From a checkpoint of a small mixture-of-experts model trained on Wikipedia.
Size: width 256, vocabulary 8192.
Experts: 288 SwiGLU neurons an expert, 1 pick a token.
Training: a variant of SOAP for the experts, 612M tokens, 4670 steps.
Below are experts of layer 6 (counted from 0) of a mixture-of-experts language model. Rows are named router (the router's row for the expert), gate (a neuron's input weights, with its number), up (a neuron's input weights, with its number) and show model dimensions 0-255. Each number is 500 + 40 x the weight over its row's rms, rounded and kept within 0 to 999. Numbers have three digits each.
Before each expert's rows: a language model's description of what the expert responds to. This comes from a sample of Wikipedia text that the model never trained on.

# expert 7
Function words such as was, as, is, he, his, were, had, often opening a clause after a subject or a full stop.
router:503451509466477474507512533505502521554441487555545499541533497518518554534471475492500473579490481457499563465488491402504473504458429444444491476477537509544508415428469546493484504459479512501501499523531440546451474493474499453498454462484444476539498495545476476478560487457484518454534547531473459438527520524585539478431509554597495494511465460519521476473483494516548509527525470496502498480490473555429531519513508405497487559485472409489501532497523523541468566561503467511561483386510523502512457448529456496546556519499493514553550494540479514543472545536506478525528439497513532496422567530595438502562362487532501447361460455479548489518503536481474522456508519508480416511421480507434528456408497438473475529532531474517558446430517536450484491472521461
gate2:498522492496469457527499474510412533562402474562527546513495546521455466516479498577463485521494577500447513541472511501537468545496537490489500485541409499470489469547427553494478492482508439495441466499477450570558516532495412488482484517562513565483491460509506479588504400487518514377508467445435512521456503510472466411553525500464502474578450456507526555515527522528458509487559458500430481522570443462407546557491479495530479531542453562531445449453560554528438484535563495458544505535526464490476407464551484542538511491456488482530417471458558474476560478524433511461500471514466480507476520517550496524515542485488518580511558483521491548433507512446565495488497492529545479487510478470501498515461408480546429545511509435496533529498534540574528475498453482
up2:509496444509461500400504475533499543485539484480452481504543500494512581465473494482516544593440411521498450477510530408389485460458530474523478480458512480464592482390531491498469498495528525534498510464459409495467476472537510473436571484509499482507480553518487553489509485540466516477486615555534448490556536541547536517535430482497443617440488530443495457525531528495469459541557504514524520512535499540568471499551506545494526489488564493522519484549437532501510475485444594494469491439473527540515569488455524526537421492560450519468492513534511497479473523481559553505539525535497534481464554519460536524467522503586513457478480542439564549479494486478494466516421519516494424445511510502483525473569550532482552455479539551515489409502531461440465438449552516
gate3:507502554481501475509541569487459488516564525504494477537515479481453521571490513538505560603493510503479536467518515447522490498520512538485473463508434499497475562533430514502467548413457518490503562483494496505500449492556541536491523525455487539544525543482439522504499462511427524502540469500526511481474475573552578502552527503496487598476413536432467485480496545444417489576501421538502526542554473443536496477462488489554555499522533521410517442531427507594556466501524475550453434588450531487577538528483457469494519535492517545482528457512567505525493509477462441470497535523487521477496548544455620481463460512425553521521417496500479486492533525444487481546491564593518483525511479432418427493469473409515468484489475527464480516462557463496443439512470453
up3:532492462435484549496565456453497514491495483562535532498521502484531516435482516494508498547568482500479512480537542518490590517548561468515490486547499503457478539483604515525468433472487577468486569536540535433505495479466459409484494479536420550546490505526449545482511473472451508509495546488535518515469446573562528492479445466470538481558487582523422515564483518539461519556500528492515553470512463555503444421544419534518448547506487490473501497525503440546496476453484444554441520519479524495513528547495488482524468537535555507490526474579480529476580482549465514539488501489489493542564504560510417483556464499492458504570457512435480495503465506461491541559398539566514429481466532496531475494489518386416432519578487447438460509546507512565486441413522453
gate4:558453504469548524446574507464434426506413548469433476550553531495451455489559543605523541500510491494529524491519508498562446487488522504461494477529488471539460511545544458491525493505520545578470506474497558481485394465516454488458534477521513523560466502501519479524501463526519541526580577422517413474490508540537517550410429501499477522473429508482478418525479484461525527496486454470568432526515605445507577569486532521512479504505518505533437420415508459472460467455538506529471491549441457446419445544490523599565485491562476596480509479531465464481480541487465496456493556487501544493509479522505468555516456479558481513462476535520489543551472499454493515483489566449519474518522506478589421475458493508498495492494506520432544444509487504521535515543499448
up4:512492444469458498518519546475500573530434466448516495480494470504540562499532452544477423504487567479467514507399427483471561471502477472451521465524517451434425502510489543404475458524545495569483477428527520552459491455518461515523563460509493463543496501465518483473482496525548488457415486516509534547540500539505517523558567532433445501474522487561509518502492500549538476522500427433510555517488533415440481461508470496528512460484465500500507480487506503507525534531499470469551490439458424500403544540413475507513489469512517477445531570507494452461525559524473572501493471498453466530418449399445510571478566459526541456526475585461505530448516538578504507485496537477522549461466488511486543477567593542493437465495615451515515495483555524555501432478518455
gate5:537488519476467429553489509519486458518528421508482570481472526456558460468503526505563462510459510500435495520472557546523569499592509457477508542491532478601506588489482476468452452546424508538462503459381547508453567508505432596565506488535537475498437471536471473457532445543472448503514556521478486446498462437509553472554527532468537512437459470515483529586465465466512530483469510567508539462487542472500544495410500472543581469537410458552535518564459468505495544460485448489521470454485525524483558535494452537524518435455533456550487478510491480512452541501453460518494474547465487511524514460502541505561578463519498486474483490486467469502549516430534458449589535514492496489459529458475493476419510515458504577451587486586548472522513479498517548464500541
up5:499511475520466486501519446560505503418570459492448526493498468523475464527525501509463499463528573435465456481466496506488549527540553489550468581474511481489499487429442514536489443462393455523454476472513551504463507535568472580462468547530505519420477485492456473605463473523534471513530449539560537507443548513502480547487539534490481473420518486469508431526527515524507566525424551531555511424527559434402485485437454521437569568518441516521486529542465433499475459558497485547524389503466475525482411512424520508501515474476488445525482464494489474510526509513470476467482584548488555481440478510580502481549512469488500549567489484511471479518529508435468456525516455468438595520497473474536474523512471440475514499487505542589578500564507503532520477505471565
gate6:511486436468443450448515511600476537537508473471536495517477521476538380520516528466487525559499470523493545495455531450540416477489493420424464462462517497559484489529471504453512535482504542513495450474507502452468474553495517478509526497468510539541557479455530516441478471493518481497434590510503473546521601521505428496469465507470529547506520537485502499459486427492566483565439516524456371534440449470513571547617409565522512489534495512510467547474518480603459503564473516562524446546516561469524496446567443493502471463563499518534441472546509564469464526540519526442523490518476543514529465514541488499570585472512522488479528566510491467502434526476465538516514467453489447535519513499512507407539512522488530484514529523514526461431490512533474460487594548
up6:512510492505392441518528507565586551479530379545505512502498458478445456549483515419491481497472480442537537474546467520508516409498490462443455511467498498501578506447479506518482515509505514512485557537506461490506544483545502428467442545500544484483554458496458540520426528469522551441508466488540465524470498542470468493504492579532491514498488487443484497485447588470575591493439523545508469565435475533521507440535476500537510454481481421457523509472529463503468523452537525468496435478465493499486508518444613471587508512547521488571533509539496520491479444524514552504593492464480564475448436469530475555525472432483568523528481440526583495540509517506522500546549513476475575445537492442489490452495482406540535558498516466454435476488471526553484432580506509
gate7:541494433473495575516387476543472514497490472451481549464494460508490452484466545464483436459491467458465472479532541460507499568472463547543531586568512534507509461500486498480541538560474514440528553464471533517542557462480540487430467524460533551426419482400468497547419471483479570594471466505426469531472432439521489521512495439455482446493469458513553480591508526474490436546502480456496578477462512532528487504572477509505419534467463511473478515503528479504462547504481509533479501474501478495547485511478531457503521425512467542508480507526534566525465488438561500420505561472511488513449542481402514559515517425553514522590406489496531503548520483535501429482466518490580543497508468511537421468443450497468467555540483532572503524489476443486471445485518526
up7:474515522498516490492544529448500514400467538488539497508459554474508542491405489549486438499502505524428551491438525501469467524494532534532454495620435454454484508482477517492523515501486501462509447522474512460581516568433480489559541478500588495473500542499529512447436560456469481447485521472528445506561429500496551455482489495468575483556498576519486510477548533505494468535530525515478530468575518447491489513491512487508536443499451494519504555523522509491499531476468569507560426564551531506517500421568441535496478437449558451483494516487513518577541460541509517493502457453459479502451519429538470536564554531434462476579460498509580556557544545466566482553457558437604512466486518516424493517458517433489487449575568480539488511494536468486516413453470500
gate8:490445467477514503525534490563457490536524483455509514529501498539458468556481570504512539492472474526577490492448477567585456524463537479527506445501486467568506545564551483544553440479469519513502532485478508464466497462452451536477477475462486497430460551482537475470491521563414457512514498530582488527521458528544490593501495469493500523488440503534546518491543504474514409470521423568514500470534437579480456456487513521594541561491558542464522506536517550465470432444561568507517502553491474462495554478487507428497539439427505520479504424479511566519535498458521470462508403505509519479554466470511437549524502471478518495466526599440506496541503492427524479399495436489474498558511545404534449462573508440559508503500511477531479419569449481431488523484558500
up8:480457536450466478532505418520576568505485531495521489503460474493541446509509501470564504495503460547502508564506592497519521438475507500473498544411551531488501506480524512503414559446504484546453574488495531515461558556466462552489450447488466460559551496452460567486548494446513480500513497526575532474420467553495497443504548476452537522440489467484526556501509461498437552586510501480505505508482525397585541555574511538474587467511525504582492548527488539496569519529509517462497412526466547498545495467493480520573513510497552526582459470456441417484475539468452537471460476521434454453541520506562477521440502504509535580496552507523440531428528546498564490508452469548549456490493464586548461502482466506446531500574510515439487471536504535478437498494532519
gate9:506520526490445456564455544527531508510434555448490495545516438535516484508522505547488472543531510493542500488422444442507390522450486486511501547495495502495431444467446554415465542486577449584540538486463455493472373517466465476559442498521433440473585550434510552485465429561438387454461536499536497499466559493490519478469525602554505538566488492475537426493529488499442446531470500575507502488467489574488552568419496462448538555488493532525458502515512447516496541510506543466468470514502479472541517483562516485530513508571518461510554432541510539466513549495578489481585556501525459480489450573517508553547525476482487537462531480498497495595515516515477497528526577519521498504542523480489485483490468496535520529459518501521521502525438474497539510520532431
up9:531502487470473484547535586467491510520583529544468519469480490509482466554509510459538576479485521512513487370476464538515484517503494489448509542489522489597455513484526483433498579500498515428481507505448527467536532555428549482481493523491546458575471450523493442518461486517488511567521508477459494514492519589498491518544494505571565429519527507419483509490465437457470574419521483506515531489532490414449474545524478397569504533509527427525520439504534450511449540443470467496521527532510468497490555545543501464472544439499455540460529523452429521496528486467489454563524546484542473503475487511516485451494553516445452464437460465479504483528450441588526526551484552542443414442452505469492518507488494619525505567568471563418506519444452500464476484498487544
gate10:497408491480519462540510536572501511462540461487488509577528494495539504515506465531434544529580431571514537504446463455501527544528533506431453502464448489558418573501574572515527539541452506494472511466470452492548539468503472485428533447486411520475506550442457484476509473504479510544563483499499571464513504510509581495549539497514487503523574426468497462498431485565551490519538511552492523493539498472535519437477563475539527514509521507522462567510519545528489527451530524439495477504490466554523528470542501510519459507418494538470500501533559479608506535459542484527548541462549531542494479562492499477444585444464503444531458482589459576509418506500543463491519556516482493565531475465505511455510532493405590483553486547570479483554467483450587535446518534
up10:513452541461473475528449467530458491512541497471471488453530503573471531510540507491458487499528502498483456489491528571551384469499563480501562513436495444470472494503479453490453423480560487520492526421553552451561470506596533501516468531511498518505491472531468579518472554498491508519441501482509498522565515491594545464530499519423493513535532577491485522551467519485438472454544509515533520510565492503509457557473481614501478525481505486506445498506506468452557429481528560567601497484450592544569514482467497531541496510473529559521467426439550485508476568514468517467485527517548563547499515481451499373500514472469572509478473439526571545466484501432514524468524483514510476521446492496485561555575531493445478505495540476604506562462535450560431515512532470
gate11:504556488498459487474477546565473527521471513492534516530429464495539492590479504518464494520547552490502512484434477529531449496465459513461504548491527521530541558509450532510488508535511514516548459466544458490481481501529506570498479454473507492525547512497465479499498498468536572480447480534513537442509512534496434477497525501510507525441452518497546521475501513515493506455486521584477501470534488549551474509589497496523494502457443491543487551606401498475536483517447461522522513538576491546481577575478518492581520569482550553563499567463520563464466500543535563505534475547572459596412579469634398463509496415517440543407483567487472534489564501503498574463501434530531435502493479433532550490534554479495491502516529592531450477461466537445540521533495508
up11:526526546489563526485472503564523507456530451487415530458512506504456509570527432423498515506439448483513530525451415512557467469474511481451478502468537523495494472605520476556399511489551522460463461486415410519514546524471534479431478483535524442475427508509516554517518494478446510498480411457450510455520494483482442514508411549549528462561483467543392420510455497489532523494538441448487452530507528503489520513498523495468416531458502403481502495461537461521474551567507511437490459548495573481447538496497524539542568552502493510535533486468507485501519491518441477483538458472491502540567469546515477539482518495453484510530502578471508494546525576537434533494444491518507513419434504562521614530489469448517525381487543503486557468478516474516494537508508505
gate12:489546514459472553446484491474477460514427502591491461418495495419510496463500562500469508548535518515545544457557475495470486483482518470468492515537468526536493459546545442561436493463500476505477472509499482513486486495582548437516503510489484571550471510579461497477509530504500439540593529538458402519466531517551470467462555492508520514535488472488494496539524503477501511568492492546470562474491453515491562490473531442519446530547454446445540512526524527533496524540500451486502518409522510450582479544457548426500535469548528447548485585439512465426420591565506432515514514557501535583487579492503498546483558537464570504554447463469541512531530504538490447513454481575527542561446520535468531511488486425443515455484461493537465552444541519448497514424415530
up12:526513454560486537458563486483487423527444429652524441513465562390496447441493458523491547459495480546537551519517556506436555474526543497583549500474484583497545490455514466518500546514482497441535474515477479503509530484535609511512494514504497516492458543564492536463486497530479474531539485490533466489463504451474415507463539470500553525473495466540500436500555462459492511553483550571454477517471535506445500486483522546553460424505410549504521479563506557499522588497458449537560529481502477476556534552507533499440507515483514472504440573500512479467501519559497490495498511570438524526532458483514449481422558497491461551636467576508489496528543495529519445534475515495485568530473533550532476579486521534477505503545475482430499557509513471492556469486436515
gate13:490516517515520512504539591500499497571491492495605442557448490476501490490461512491538569558564495490450554498543430508484490440487469509524500590532531475516497468447442486484508503525483493500558511560435478466484485466528499539486473538421448489585459576503508516565455486545495472559483450494496525465556511504491422531486472534480508468521530512472383517468597471464493515483456539477468448487443540456490531443547499528481577471557551495503487496532471460500459504445481467576570533553470500569578488485500439504496559528481543552494581490525498568505469503495575519582496551538512505474490516524574484473557495547515468512477545454437512544470505481498496498474520547565531552530451441570518459532488537586494530439578543389533510499523529484492440480454446457
up13:506481528522476484507553531473495500499468487524390541453464504534528505488449476492461433457445469523584522508507507497426425487482513531477509505508570501493516474577484488521507518555517599568534504442461476485558406533499474509517439513489459557564528483558529549566517534516514492496502493547518552482448541479527504536549521526450510513539478460460513503463559517504556558535475555560500447413478532498514467546555536431455455550555486496481566487516593405463443520506493578536508498470448499537506488528458450506500522444447542550509526474602495464536439475437420522474537491563525510531525462482512524597511487507531474527444528468566510505516526482508504450547463458507525439586461503474454452540566482550494450584512548549476547512441458539479489537498523572
gate14:520439487553520490590495511567518580482526458496534557418486454515516499508509448534508509453469473549495479455503494523503537533466498524608472526527494606474528601468511492466512501469490536484501495500493535501507518461491535531474512508513505557583489444509620458480499503553460462514486471466484451571503438422518502508488494466430442500438451504457588428506511472474471550527487547495490492430512472564514520493458487534540531440521519421528486460514468494458520464499503502512452484515482523463513487560537520458531520465576501424574560454460487483556484454552477540451458513521489481556492458502428524494588511475532442504574524502588529423507489516464496522441415564415511518483545506477459466399461522518538546522557488447498513491485478495484430454510428560
up14:527532506432476445502479527482506441527508539435458482557524454507533491500473490413509474526503595453490493553562512430493438604518525484557582472547452464467520471533508532512506465465469540428543521499478425597535561550541483539498494443528495440531493544470456502492527484457510548567445508532462477416547477515503495447523499488507433487490536499502438527487464540475452497500501482541488529588513544520463492547490507506482442508562488545467514517538520518526521541549471543494592512539451576480513495478489530532465509582434512513449469566534520502444490569546513481505580497510485477470553537504539450486449518397456474565477410550477505532462555492482490453483526448540454627425525462520519538527433500531523527513484491532494466592550458474512528480481480457